Weights of a small mixture-of-experts language model, trained from scratch on English Wikipedia: 8 layers, 352 GeGLU neurons an expert.
Below are experts of layer 5 (counted from 0) of a mixture-of-experts language model. Rows are named gate (a neuron's input weights, with its number), up (a neuron's input weights, with its number), down (a neuron's output weights, with its number) and show model dimensions 96-191. Each number is 128 + 32 x the weight over its row's rms, rounded and kept within 0 to 255.
Before each expert's rows: a language model's description of what the expert responds to. This comes from a sample of Wikipedia text that the model never trained on.

# expert 28
What it handles: Lone consonants and short pieces inside words or numbers, such as f in Portfolio, and in verandahs, the digit 2 or 1 opening years.
gate0 [132 158 165 100 169  67 123 109 152 168 120 105 120  87 163 112 106  95  70 112  90 105  64  95 137 116 160 129 119 141  86 110 136 101 145 136 102 113  48 101 184 179 151  91 196 133  80 165 139 127 176 106  95 148 161 145 111 121 177 137 151  72  48 124  62 117 144 102 126 184 131  76 156 131 166 178 150 206  89 152  97  83 105 127 159 120 158 134 146  75 111 133  91 152  99 107]
up0 [123 117 178 116 110 140  88 110 111 161 131 120 110  81 113 104 150 188 109 115  68 130  90 142 150 147 146 135 119 163 161 168 124 106 164 166 202 163 137 119  96 159 173 147 133 125  80 158 220 132 126 144 147  71 131 164 127 131  98 151  40 189 108 157 157 154 123 139 128 212 142 104 163 173  89 152 163 144  84 138 106 181  67 138 171 139  84 123 107  62  93 129 172 134 155  99]
down0 [149 148 127 143 142 147 106  94  86 144 121 147 193  94 141  85 114 120 211 114 110 154 122 131 142 182 152 143 129 116  95  92 113 127 135 104 126  73 185 110 133 136 154 124  87 160 151 120 102 151 120 122  92 130  83 108 100 175 179 134 138  89 120 155 102 145 186 174 142 112 111  81 191 116 102  87 138 109 152 148 105 195 112 183  91 113  83  61  73 199 136 146  90 118  94 126]
gate1 [135 141 138  84 134 176 158 167 185 152 125 117 207 148 142 122 170  86 142 137  92 152 129  90 158 181 145 174 141 116  68 113 164 121 115  70 120 116 174 176 119 104 122  83 108 225 114 141  73 131 125 135 169 105 132 147 128 133 191 180 144  85 109 177 131 128 111 171 118  85 123 105 159  64 145 119 124 153 105 112 109 129 159 163  96 130 147 194  81  97 131  99 103 118 105 122]
up1 [155 165 140 172 141 104  64 117 138 135 107 119 116 111 143 137 175 135  69 143 162  44  78 185 150 148 183 155 145 115 133 221 160 142 160 130 102 119  54 161 147 159 119  79 106 106 139 136  70 104 119  60 108 123 145 119 139 160 135 105 175 141 171 164 100  91 113 169 148 131 117  94 163 110 147 143 102  91 128 125 130 201 164 126  95  59 143  89 138 136 166 119 138 154  46 107]
down1 [143 125  99 142 108 137 175  90  83 111 125 192  91 141 150 106  85  80 121 187 192 104  57 150 114 126 155 134 132  84  93 151  94  72 125 193 139 123 140 125 108 103 105 150 126 118 121 191 130 176 132 140 138 174 154 101 132 103 131 129 189  89 150 135 174 155 109 104 116 124 146 188 121 129 162 129 170 115 133  83 143 150 119 123 109 130 173 127 168  68  97 107 101 144 144 132]
gate2 [165  94 111  86 135 135 196 184 110 132  95 105 125 129 131  79 129 115 106 106 118 157 131 136 168 100 171 112 145  94 147 130 114 117 146 142 155 107 123 107 103 128 141 115  88 111 143  94 133 123  99 140 126 120 204 158 193  71  86 144 165  67 161 128 128 137 152 141 100 118 123 108 103 186 122 126 135 124 119 124 176 120 119 115 141 132  88 121 109 116 158  85 107  21 192  86]
up2 [133 131 175 211 120 152 202 150 133 128 201 156 101 146 117 129 100 169 116 118 107  89 160 127 136 118 115 114 123 121 158 120 104 152 153 128 168 112 108 133 165 112 133  92  99 123  97  95 114  61  77 119 129 112 142 164 149 103 129 112 121 100 121 105 201 136 104 122  99 139 103  85 107 109 125 186 148 136 162  80 103 157 125 109 156 157 124 131 132 120 136 125 145 173 134 135]
down2 [146 154 147 103 193  84 149  73  94 205 176 145 128 158  74 154 100 187  94 145 123 151 141  61 157 143 116 167 124 142 123 108  84 170 167 157 117 154  78 168 124 134 111 139 119  85 100 120 143 132 100 102 167 134 106 119 156 121 186 115 131 143  95 157  76  41 164  98 141 158 125 126 152 135 106 105 126 108 149  86 108 151 157 114 127 176 127 123  90  66  98 138  89 126  59  98]

# expert 1
What it handles: Opening word pieces of Latinate verbs and nouns awaiting suffixes like -ation or -ate, such as elimin, explor, celebr, promot, un.
gate0 [142 142 178 117 110 216  81 155 132 135 125 124  61 147 158 115 122 134 105 107 146 105 126 132  87 187 155 138 138 127  81 155  80 149 148 141 173 152 148 120 131 167  94 126 113 137 103 151  93  81 110 187  78 155 125 125  94  70  94  90 112 171 118 146 122  87 186  96  96  86  93 108 110 129 138 121 164 124  99 133  53 112 168 101  97 108 149 136 134 158 125 119 152 135  82 152]
up0 [111 154  83 173  88 108 143 167 105  61 133 165 115 119 116 128 127 109 117 145 128  80 150 161 110 113 175 148 123 141 170  85 123  84 153  95 123 128 125  93  81  79 135  79 164  80 125 146 131 110 149 109 161 120 120  79  68 132  75  95 146  92  74 123  81 150  83 122  82  98 136 153 106 124 132 161  63 115 187 110 111  97 148 155  71  82 125  72 155  93 135 160  90  96 123 129]
down0 [ 99 102 128 185 133 127 127  59 100 143 179 158 204  97 122 147  92  89 181  91  84 110  83 123 116 131 134 100 141 172 174 137 163  48  80  94 232 118 130  98  86  98 134 151  80 101 159 119 156 119 136 105 176 101 146 134 118 144 129 104 189 143 118 145 138 148  71 124 109 152 148 149 147 107 122 139 200 151 134  86 185 143 207 167 169 125 168 152 174 114 147 135 166 175 104 145]
gate1 [149 110 126 116  92  70 155 104  92 113 112  67 135 144 177 133 135  56 108 182 104 142 133 176 115  84  81 171 106 157 110  78  62 120 111 128 104 158 132 175 194 118  97 101 164 128 159 106 116 128 160 139 158 140  82 148 142 132 168 156 190  68 125 140 184 132 167 178 159 127 155  99 153 106 158 180 142 161 133 153 124 143  90 110  76 160 117 169 144  99 169  66 167 190 146 127]
up1 [117  92 158 130 114 110 166 185 161 188  84 154 129  91 172  87 133  87 153 135 118  77  91  98 179 130  73 145  73 137  74  79 111 136  47 174  88 136 175 120 104  68 187 141 127 134 108 115 127  94 111  89 172  84 123 138  88 147 129 114 140 168 109  91 154 200 133 140 116  75 118 114 139 134 130 148 161 142 130 151 134  74 101 163 101 123 174 171 137 126 109 190  69  74 151 184]
down1 [ 91  85 150 140 195 104 154  67 145 175 164 126 119 112  72 123 123 163 165 154  84 115 122  56 154 153 143 146 130 170 159 116 182 178 150 100 147  64  67 105  72 117 146 127  88  88 135  80 159 147 180  99  76 200 145 108 131 142  84 182 137 149 176 150 201 155 131 113 100 128 127 125 149 159 106 154  98 121 179 171 149 178 150 191 104 154  77 156 126 102 155 129 108 138 184 145]
gate2 [159 176 221 128  94 101 156 143  66 132 139 102 113 120 112 167 146 200 155 145 137 173  94 149 109  48 112 110 121 101 148 100 159 150 140 155 153 118 123 120 155 144 147 124 172 108 144 128 103 184 126 140  96  86 116  91 143 114  85 177 124  87 127 159 180 149 132  85 126  96  86 185  70 128  94 105 100 161 205  74 153  95  91 142 130 140 132 107 191  77  91 135 132 150 121 161]
up2 [131  89 112 128 180 117 115 131  94 170  67 142 158 114 161 156 105  96 204  87 160 180  85 147 146 202 132 146 103 148 182 120  82 159 180 141  76 137 136 113 116  84 140 165 159 194 124 149 109 161 104 103 138 152 170 122 172 131 124 144 121 183 117 137 159 129 121 110  93 124  62  90 130  92  59  73 130  63 138 133 147 210 192 125 148  63 106 140 110 149 114 164 157 103 184  86]
down2 [ 90 131 117 109 132 185 113 140  86 150 157 187 111 158 152 146 155 125  99 137 102 109 173 118 139 122 139 139 115 119 199 105 109 144  59 118 152 181 188 160 158 116 164 174  87  65 152  92  90  89 103 129  68 117  91 122 124 105 130 106 155 139 110 156 114  85 123 124 151 161 113 180 166 108 137 134 127 149 109 134 155 152 127  64 186 136  87  84 156 114 155 127 138 158 144 143]

# expert 22
What it handles: Nouns naming creative works or organizations after "the" or a possessive, such as film, album, song, book, series, club.
gate0 [131  85 123  99 127 113 149  98 138 146 195 147  70  86 111 122 118  39 155  91 142 126 135 145  82 105 100  72 147 141 179  97  88  92 140 149 133 109 120 115 149 153 158  85  92 112  95 137 111 122 153 148 164 120 151 153 116 156 135 112  61 176 172 161 120 103  97 162 118 135 155  98 130 145 109 109 118 127 212 147 144 176 110 149  63 142 108 155 152 134 120 143  74  94  89 145]
up0 [169 142 102  73 150 102 150 115 145 137 159 105 130 114 114 114 167 124 131 122 138 164  86  98 144 169 157 144 129 206 108 115 184 133 134  81 114 162 223 160  99 108 104 172 166 149 113 153 128 105 147 140 194 144 184 132 113 187 103  79 149 110 127 111  72 144 120 146 126  77  92 177 161 136 150 122 113 112  74 156 124 126 129 119 155  55 104 169 122 139 127 118 170 109 145 167]
down0 [128  73 128 132 173 136 155 144 145 128  76  90 164 127 189  49 174 182 129 147 123  72 118 125  75 141  69 137 141  92 156 170 138 171 162 144 108 158 122 118 135  94 100  81 142 190 147 106 173 110 189  89  87 102  91 120 189 145 176 100 155 185 132 129 130 115 104 127 103 153 103 143 108 150 137  81 144  96 183 108 142 136 126 142 134 152  92 172 111  96 101 126 118 108 151 174]
gate1 [132 127 108  70 177 102 109  90 136 101 161  98 137 175  99 185 109  94  92  81 131  78 140 142  76 123  59 152 108 140 155 132 166 125 145 127 116 175 149 153 175 166 140 145 120 169 173 185 100 118 104  89  98 150 117 165 140  94 138  83 111 112 125 149 155 174 120 149  83 107 133 166 133 168 159 170  89 177 167 150 134 105  92  83 124 114 143 126  77 144 183 118 101  92 126 138]
up1 [161 190 112 141 128  74 146 129  91 173  87 128 204 117  92 146  92 129 137 144 134 123 147 114 131 145 122 137  92 117 128 169  75  88 131 116 130 110 172 134  96 168 100  75 147 191  64 112 120  81 136 125  90 143 116 167  76 100 126 149 138 178 111 158 136 140 118 156 157 146 152 129 155 151 112 115 134  94 103 125 136  57  95 128  85 125  82 129  88 179 123 159 161 116 109 129]
down1 [ 84 150 123  75 131 112 129 157 150 104  98 114 166 138 191 132 111  82  76 130 172 125  68 119  95 137 168 105 182 125  83 105  55 122  86 116 142  86 158 111 196  83  95 103 100 186  74 121 105 158  94 144 150 106 141 122 154 143 149 119 177 137  91 111 182 129 104  89 130  66 177 159 184 119 164 125  66 137  88 152 131 105  75  61 110 143 181 158 126 160  89 125 113 151  92 104]
gate2 [164 150 131 105 100 194 130 142 152 150 102 133 100 104  98 126 151  86 134 108 153 155 183 152 129 189  59 150 189 120 106 106  76  48 141 171 149 146 197 161 103 185 131  98 168 168  54 119  99  91  77 129 118 172 135 124 132 132 122 161 196 137  81 173 124 171 134 108 107 143 159 133 118  98 119  99 112  89 119 132 120 151 121 150 198 127 115 129 137 139 160 134 109 112 150 114]
up2 [ 50 129 222  59 137 172 147 133 134 157 154 179 122 129 107 161 127  90 179 152 102 105 147 151 102 219 121 178 127 169 167 112 145  91 151 183 135  92  87 160 137 158  76 114 143 142  58 119  64 159 164 165 194 140 152 155  98 127 155 138  95  91 127 162 137 100  95 125 124 103 110 130 171 108 137 109 122 121 117 123  99 171 134 102 176 101 170 111 117  74 167  66 128 101  85 132]
down2 [145 129 145  92  95 167  68 154  99  78  94 134 176 130 102 125 143  99 103 184 150  72 153 119 201 151 141 106 150 128  77  31 114 152  86 127 121 108  77 127  64 114 123 105 152  93 201 141  78 144  76 176 164 160 102 117  83  99 146 154  88 136 109 106 164 162 125  99 143 119 140 120 178 124 125 134 143 104 108  93 114  87 178 169 120 112 148 165  77 133 126 143  97 141 106 133]

# expert 21
What it handles: Word-initial capital letters, mostly M, N, T, starting names and song or album titles, often after a pipe or quote: Move, Make, Might.
gate0 [119 148  88 137 116  69 124 107 115 121 176 116  94 137  87 142  74 154  95 122 142 157 166 164 138 141 111 126 180 169 112 100 153  85 174  75 164 155 113 165 129 169 129  99  99 134 160 112  98 172 111 114 171 148 121 128 115  86 127  74 103 160  92 152 150  98 166  39 134 180  95 154 184 134 202 113  96 147 103 142 120 100 187 115 117 145  91 162 128 116  90 155 168  99  91  62]
up0 [157 152 119 166  93 125 142 184  99 202 138 127 141 159 125 127 153 116  94 108 113 134 138  93 192 128 110 108 127 175 135 136 169 114 140 128 114 154 136 115 104 125 142 153 170 153 130 147 138 108 142 118 154 143 114 112 170 124 142 144 140 157 118 107 147 123 135 110 168 173 122  73 157  80 155 171  97 130 167 137 110 146  83 119 164  78 117 136 144 118 104 126 124 118 145 109]
down0 [127 107 165 115 133 167 144 112  72 161 101 126 143 119 160 128 103  94 150  87 156 152 174 135 184 108 101 121 147  85 129  75 120 125 147 137 142 135 153 118 133 140 120 121 140 115 104 193  92 117  75 136 124 137  35  94 153 133 150 174 193 117  84  44 129 160 123 129 169 190 137 104 148 166 134  99 149 119 137 112 188 142 118 165 109 169 137 124 105 113 109 145 108 139 181 144]
gate1 [121 102 147 155 109  86 169 103 117 127 177 127 116  95 180 208 100 104  65  71 142 201 120 181 131 135 126 119 104 135 134 182 123 166 147 187 112 157 146 167 103 136 112 180 182 116  86 140  52 107 166 145 138 119  99 144 134  89 113  84 182 130 153 159 146 117 144 171 154 173 110  99 179  68 133  88  78 176 143 119 152 148 153 161  95 119 151 131  54 203  86 124  83 120 142 112]
up1 [136 115 159 101 122  67 135 120 124  33 122 113 190 174  41 148  84 158 116 204 176 141  82 127 103 114  79  72 122 137  91 135 131  98  95  75 171 180 115 114 181 156 121 110 114 118 157 144 181 131 182 132 129 135  50 129  80 130 150 132 153  79 175  49  62  92 124 123 109 131  90 120  59  98 118 185 100 136 118 151 171 145  74 123 101 101 174 139 116 113 154  73 124  65 141  62]
down1 [ 97 128 149 124 108 123 108 189 122 118 159  78 125 149  98 125 178 147 157 157 139 141  68 140 174 160 134  91 181 136  68 138 181 139 107 144  51  80 114 158 141  60 181 110 127 121 184 141 154 118 120 118 110 153 140 125 173  82 154 128 139  88 152 103 135  91  83 159 156 101  95  71 133 132 169 124 121  62 133 140 140 172 129 159 162 187 115 183 124 134 137 110 131 140  83 148]
gate2 [135  53  74  90 100 129 174 137  98  89 122 158 125  91 141 105 115  75 113  67 202 109 140 130 100  93 135 136 118 113 161  92 137 113 113 134 143  99 122 154 139 114 153 147 138 129 107 163 138  89 176 162 141 127  50 139 156  91 153 125 169 118  80 106 123 104 127  80 108 186 168 137 100 124  74 104 136 139 142 138  86  95 157 136 135  77 131 125 131 113 111 152 103 165 106 132]
up2 [123 155 173 144 137 173 131 106 129 174 110 139 128 120 107 145 114 118 150 141 139  82 139 159 163 105 130  75 136  75  78 123 131  95 118 130 120 116  93 151  71  76 144 135 104 124 129 106 148 186 179 121 183 141 180 140  94 112 131 207 162 135 166 120 135 165 113 115 171  93 162  98 124 115 117 165 147 164 144 117 196 137 130 141 154 107 105 147 134 124 145 115 132 180  65 168]
down2 [131 182  90  61 162 115 102 164  69 214 213 131 128 112 119 117 196 141 115 104 169 140  88 174 111 111  81  54 145 141 133 136 144 126 131  83 172 145 200 126 117 119 182 141 115  98 108  97  89  85  81 116  79 106 124  97 123 102 108 104 154  94  91 145  99 173  75  81  97 114 127 119  98 133 116 113 102 128  75 144 150 148 146 122 119 162 115  74 118 113 136  85 117 186 112 188]

# expert 17
What it handles: Capitalized adjectives and nouns inside names of organizations, wars, awards and places, such as Royal, National, Army, Golden, Revolutionary.
gate0 [100 155  38 166 139  87 165 148 159 157 181  91 130 132 105 152 109 129 131 108 130 102 181  80 140 168 146 148 106  85 124 131 181 177 144 152 131 110  96  80 148 172  66 115  99 102  97 104 133 168 120 157 124 134 110 168 153 156 145 102 104  82 135 103 120 144 149 112  76 147 102 165 127  96 110 110 149 168  92 124  70 198 143 149 174 105 114  65 120 147 165 100  93 136 146 140]
up0 [106 115 126 135 148 191 119 115 125 134 144  83  98 173 122 143 192 152 117 133 107 105 119 145 196 192 111 113 141 104 198 119 132 189 109 120 118 139 142  81 132 165 148  99  82  86 147  92 168  75 107 121 120 134 154  97  94 119 138 152 115 133 110  79 185 107  97 140 146 126 136 131 103 128 127 118 141 194 179 154 145 115 150  66 105 116 104 163 144 101 145  76 197 121 208 133]
down0 [130 181 143 101 162  86  85 121 120 177 128 103 104 114 152 126 135  93 144  55 115 149 113 117 137 105 132 156 122 111 122 148 129  86 169 100  91  91  73 145 119 112 118 172 127 112 139 182 163 141  79  83 150 120 112  90 140  92 178  88 150 147  90 173  99 154 100 160 102 140 122 126  95 124 149 148 136 102 165 141 156 150 132 115  84  96  68 140 132  69  91 108 169  92  96 145]
gate1 [128  97  69 119 157 138 126 163  99 128 119 150 126  89 101 178 193 199 130 157 133 150 146 177 201  81  91 197 133 126 163 166  83 107  89 138 112 104 172 161  96 132 159  92 122 116 139 196  96  99 145 135 181 153 138 109 111 165 139 156  81  95 155 155 103 156 168 109 123  67 128 171 150 153 131 132 117  96 122  54 115 145 116 195 108 161 121 149 106 133  65 160 113 159 126 182]
up1 [128 122  70 122 138 121 114 151  64 106  61 160 142 164 180 121  93 148 142  47  95 110 155 165 134  72 133 161  79 149 132 160  71  51 101  83 126 133 160  82  96 102 135 122 124  97 151  68 151  75 112 115 145 159 124 147 111 134 119  94 124 161  64 141 102 133 175 167 186 131  93  91 112  92 142 117 110  79 133 122 155  89 130 174  61 145 116 110  66 109 122 150 183 162 146 143]
down1 [ 83 169 143 150 112 122 105 187 155 161 194 111 131 122 104 169 154 216  83  92 147 151 126 102 154 125  67 153 135 122 138 132 144 154 119 114 169  58 127 123 108  63  93 150  78 113 119 155 115 189  98 112 140  88 127 131 137 156 159 125 161 153  66  91  56 102 138 130 122 188 199 162 169 158 109 154 151  74  98 132 140 161 115 161 120 172 142 103  93 147  97 156 149 171 124 133]
gate2 [120 128 121  93 144 109 108 120 132  58  96  84 157 101 171 149 185  97 137 158 117 163 166 163 118 149 140 110 174  92 103  72 136 120 100 154 134 170  55  74 114 139 101 116 152 121  61 125  93 143  72  98 128 121 121 136 128 138  90 155 134 148  96 164 115 101 120 134 183 138 161 123 141  73 137 131  94 166 124  95 131 178 102 109 134 127 136 112  85 105  67 185 134  82 121 136]
up2 [108  90 173 141 130 130 135 138  50 146 116  83 146 146 133 199 100 108 134 185  90 177 129 130 126 110  55 113 124 185 148 120 131 105 110 182 151 109 135  87  97 106  98  80 178 116 153  59 211 165 150 112  82 101 110 168 122 122  92 147 125 113 102 189 188 178  75  66 114 142 131 110 181 150 131 173 133 147 104 117 103 148  83 119  92 139 143 110 100 141  73  89  84  84  95 123]
down2 [131 125 131  58 103  97 101 140 118 117 171 115 102 173 160 124 130  97 120 105 114  88 110 140 130 106 103 116 114 180 108 131 202 139 134 117 141 154 112 167 128  72  91 113 105 174  98 193 163 179 156  93 123 108  99  90 136 179 152 139 113 159  83 120 167  88 146 114 119 136 167 154 120 129 106  78 137 137 152 104  86 161 132 117 193  63 122 104 127 158 129 101 163 182 116 100]

# expert 12
What it handles: Short vowel-plus-r or l syllables early in a word, either word-initial or after one consonant, as in Fulham, Arctic, Cal, fermented, cruelty.
gate0 [127 193  77 190 136 102 146 116 185 143  91 169 105 120 127 123 135 109  89 129 105 123 131  91 150 104 115  91  85 135 169 112 125 161 115 157  64  68 143 141 150 146 158  72 182 156 136 106 125 149 143 134 149 174  96 125 105 123 148 130  86 154  66 148 148 120 116 173 113 124 171 184 173 159 148 103 154 111  87 148 145 106  86 105  80 124 150 173 120 107 107 136  94 105 112 150]
up0 [170 168 117 107 112 130  69 186 137  67 120  95 149 105  93 105  96 126 167 134  96 141  99 148 120 129 112 130  83 120  97 107 112 102 107  87 104 139 108  58 103 142  69 159 104 108 128 131 153 153 125  84 134 106 125 135 205 144 180 168 124 148 202  92 108 110 136 151 119 150 147 170 161  99 132 126 153 159 128 129 111 189 103 161 132  76 133 112 153  74 109 105  87  50 119  93]
down0 [123  83 102 205 108 104 118  90 107  98 122 110 117 142  48 128 170 218 108 144 107 190 149 145  68 193 155  89 142 162 107 166 132  75 121  86  83 160 112  66 179 164 121 102 136 122 104 126 144 126 137  88 106 110 180 116 147  82 112 175 141 133 125 175 123  96  90  86 122 148 164 197 115 149  72 155  88 110  89 155 122 124 148 160 115 197  75 149  95 186 157 145 102 104 150 105]
gate1 [126 156 160 110 194  86 132 111 182 133 140 165 141 141 153 107  86 127 100 109  91 132 105 152 156 155  76 136 151 184  88  89 105 133 103 117 137 127 153 152 136 159 108 168 127  85 167 147 118 192 112 114 131 116 137 131 170 129  57 159 159 138 111 172 131 123  94 144 129 121 103 153 153 127 170 146  50  92  86 182 149 125 104 172  94 103 154 213 113 153 128 107  96 137 129 108]
up1 [157 167 103 132  99  76 144 135 154 147 182 133 170 107 125 144 107 133 136 131 184 165 159 102 113 173 123 108  92 129 102 155 117 172 120 161  61 192 106 103 125 111  93 118 133 121 139 103 134 126 134 112 135 160 125 135 145 104  84 173 120 100  90  64  64 145 100 135 103 113 143  91  84 120 181 119  58 109 105  99 141 115  93  86  94  94 145  77 166 108 181 150 105  83 130 113]
down1 [ 98 107  97 152 132 101 124 141 134 130 143  98  75 160 144 159 117 127 126 126 193  95 195 113 142 165  88 132 138 152 135 147  99 143 150 141 181 135 154 146 183 141 127 131 104 162 236 178 123 136 165 127 169 127 113 170 132 103 154 162 105 117 127 156 117  73  96 103 180 135 144 129 138  86 190 133 126  88 126 151 122 137  95 127 114 139  98 156 146 162 135 153 132  66  95 159]
gate2 [160 102 142 201 111 116 140  64 116  89 102  91 136 157 153  98  93 132 107  79 118 114 143 132 106 117 127  98  88  44  86  67 178 132 117 111 133 125 171 191 166  98 162 157 116  83 133 140 141  96 140 195 127  16  92 139 137 156 156 147  89 121 133  92  73 115 149 157 121 123 125 173  83 123  90 104 200 170 130 155 175 107 123 170 143 142 142 105 179 146 100  95 157 132 116 111]
up2 [139  93 133 156  83 105 107 124 151 125 133 135 141 165 144 172 120 106 148 202  63 126  92 177 122 165 115 100 151 147 110  95 144  89 105  68 139 121 121 196 118  63  61 109 122 146  83 119 108  97 160 114 141  80  66 223 173 128 139 157 151 153 145 101 120 148 160 148 163 171 128  69 126 156  73 102  88 164  80 139 135 115  85 162  34 160 124 108 133  54 115  39  56  73  99 138]
down2 [160 109 121 148 166 154  93 160 148 197 148 121 113  90  82 146 112  72 148 161 136 151 125 140 139 147 174  71  99 110 142 117 107 176 111 121 133 142 123 144 168 157 160 164 135  87  66 112 100 158  96 127 164 166 137 189  99 154  92 116 113 155 124 109 111 150 153  72 147  91 130  86 122 150  91 100 105 117  69 158 101 105  77 106 181 105 102 146  82 186 145 179 143 160 151 132]

# expert 6
What it handles: Short consonant-cluster pieces starting a word, often capitalized names or titles, such as St in Stream, f, sh in shirts, D in Dam.
gate0 [138  98 162  68 120 111 144 129  98 172 171 103 158 142 111 143 161 141 104 108  94 145 133 133  45 112 113 122  82  48 107 111 161 134 180 121  72 157  94 178 112 168  90 121 113 131 142 146 138 163  71 111 137 113 104  85 126  47 101 120 146 120 108 105 108 114  82 121 144  59 131 156 175  83 168 158 121 172 167 120 143 137 106 125 135 100 112 123 117 123 142 118 114 126 129 145]
up0 [108  89 162 148 126 167 134 135 103 178 175 164  72 106 146 137  82 129 143  91 161 132  89 150  81  57  88 104 107 155 146 113 119 136  97 136 176 148 138 118 107 185 134 115 100 104 165 146 218 101 150 174 121  96  90 113 150 155 189 187  72 102 123  78 145 167 157  79 139 122 181  85  99 165 103 129 157 131 186 137 105 168 151  94 116 176 159 121 146 168 145 125 108 154 130  78]
down0 [151 112  50  86 117  74 114  82  87  65 100 147 126  24  80  84  92 123 169  91 122 176 165 109  85 127 118 130 111 135  97  67 134 176  98 139 132 111 111 114 168 122 102  80 157 126 132  76  94  87 100 168  35 136 127  78 105 105 155 108 100  82  87 120 136 132 103 127  88 200 144 159 130  91 139  85 165 122 120 134  79 119 174 149  91 147 108 137 145 122 109 117 117 114 134 146]
gate1 [ 96 209 120 145 127 168 190 107 169  34  61 148 146 146 153 164 166 130 135 101 126 120  96 199 159 211 151 105 157 105 101 144 171 155 113  99 121 113 175 125 141 124  66 191 157  80  85  82 102 123 137  61 108 167 106  74  91 153 108 178 169 130 131  78 151 173 141 152 139  99  89 183 103 126 125 129 168 149 113 155  86 146 138 134 116 144 131 105 145 104 142 139 161 140  95  88]
up1 [115 127 146 104 149  95 133  83 110  74 116 161 111 177 160  88 133 105 116 154 102  83 147  75 126 125  87 159 157  68 121 118 167 143 142 163  90 129 199 166 132 129 157 111 115 111 153  94 131 134 117 127 112 116 188 136 121 164 117 142 120 146 185  86  63 131 122 189 115 115 149 156  96 144 157 133 188 136 169  82 114 104  86  86 104 145 132 122 197 105 115 113  98 114  78 136]
down1 [ 93 137 115 133 148  68 183  64 128 162 163 142 145 141  87  90  93 119 161 153 150 120  61 115 137  94 149 155  94  93  72 128 170  92  99 149 123 109 176 127 106 115 171 171 120  86 134  99 184  71 117 159 130 136  87 147 181  83 145  98 146 175  91 124 126 121 162 127 143 160 121 136 154 127  55 112 104  88 153 105 102 109 106 159 198 118 169 141 153 121 114 157 128 152 164 105]
gate2 [ 87 148 144 145 164 111 132 109 129 166 106 141  86 125 120 191 149 133 130 116 105 120 127  73  91 135 160 111 106 159 193 161 106  71  97 129  64 154 147 126 137 126  88 122 136 109 181 111 129  75 116  56 169 123 158 135 172 204  96 158 130 144 133 105 152 147 108 143 123 134  42 113  86  91 129 120 105 138 109  78 116 107 102 155 134  80 111  94 111 144 151 151 110  94 179 120]
up2 [153 129  97 140 128 128 143  93  74  87 186 149 160 139 194 106 169 171 148 172 153 169 143 124 130 139 123 132 148 140 164 147 145  78  79 103 130 116 117 184 175 119  97 126 127 155 120 122 166 123 150 121 120 152 134  50  75 117 119 109  82 115 116 157 132 150 132 160 163 166 140 111 119 146 115 169 135 156 142 143 140  79 121  89  60  51 112 201 117 174  88 157 139 105  77 120]
down2 [116 124  94 129 126 101 130 114 127 145 155 123 109 133  84 106 135 105 109 126 107 147 136  90 110 129 128 191 115 137 144 165  98 126 174 104 127 199 127  93 161 103 128 147  97 168 162 153 171 162  67 127 147 106 206  76 169 129 122 164 126 120  93 148  82 205 106 156 146 132 130  56 198  76 134 119 149  90 170 167 136 146 119 129 187 118 114 110 129 154 137 116 128 134  88 167]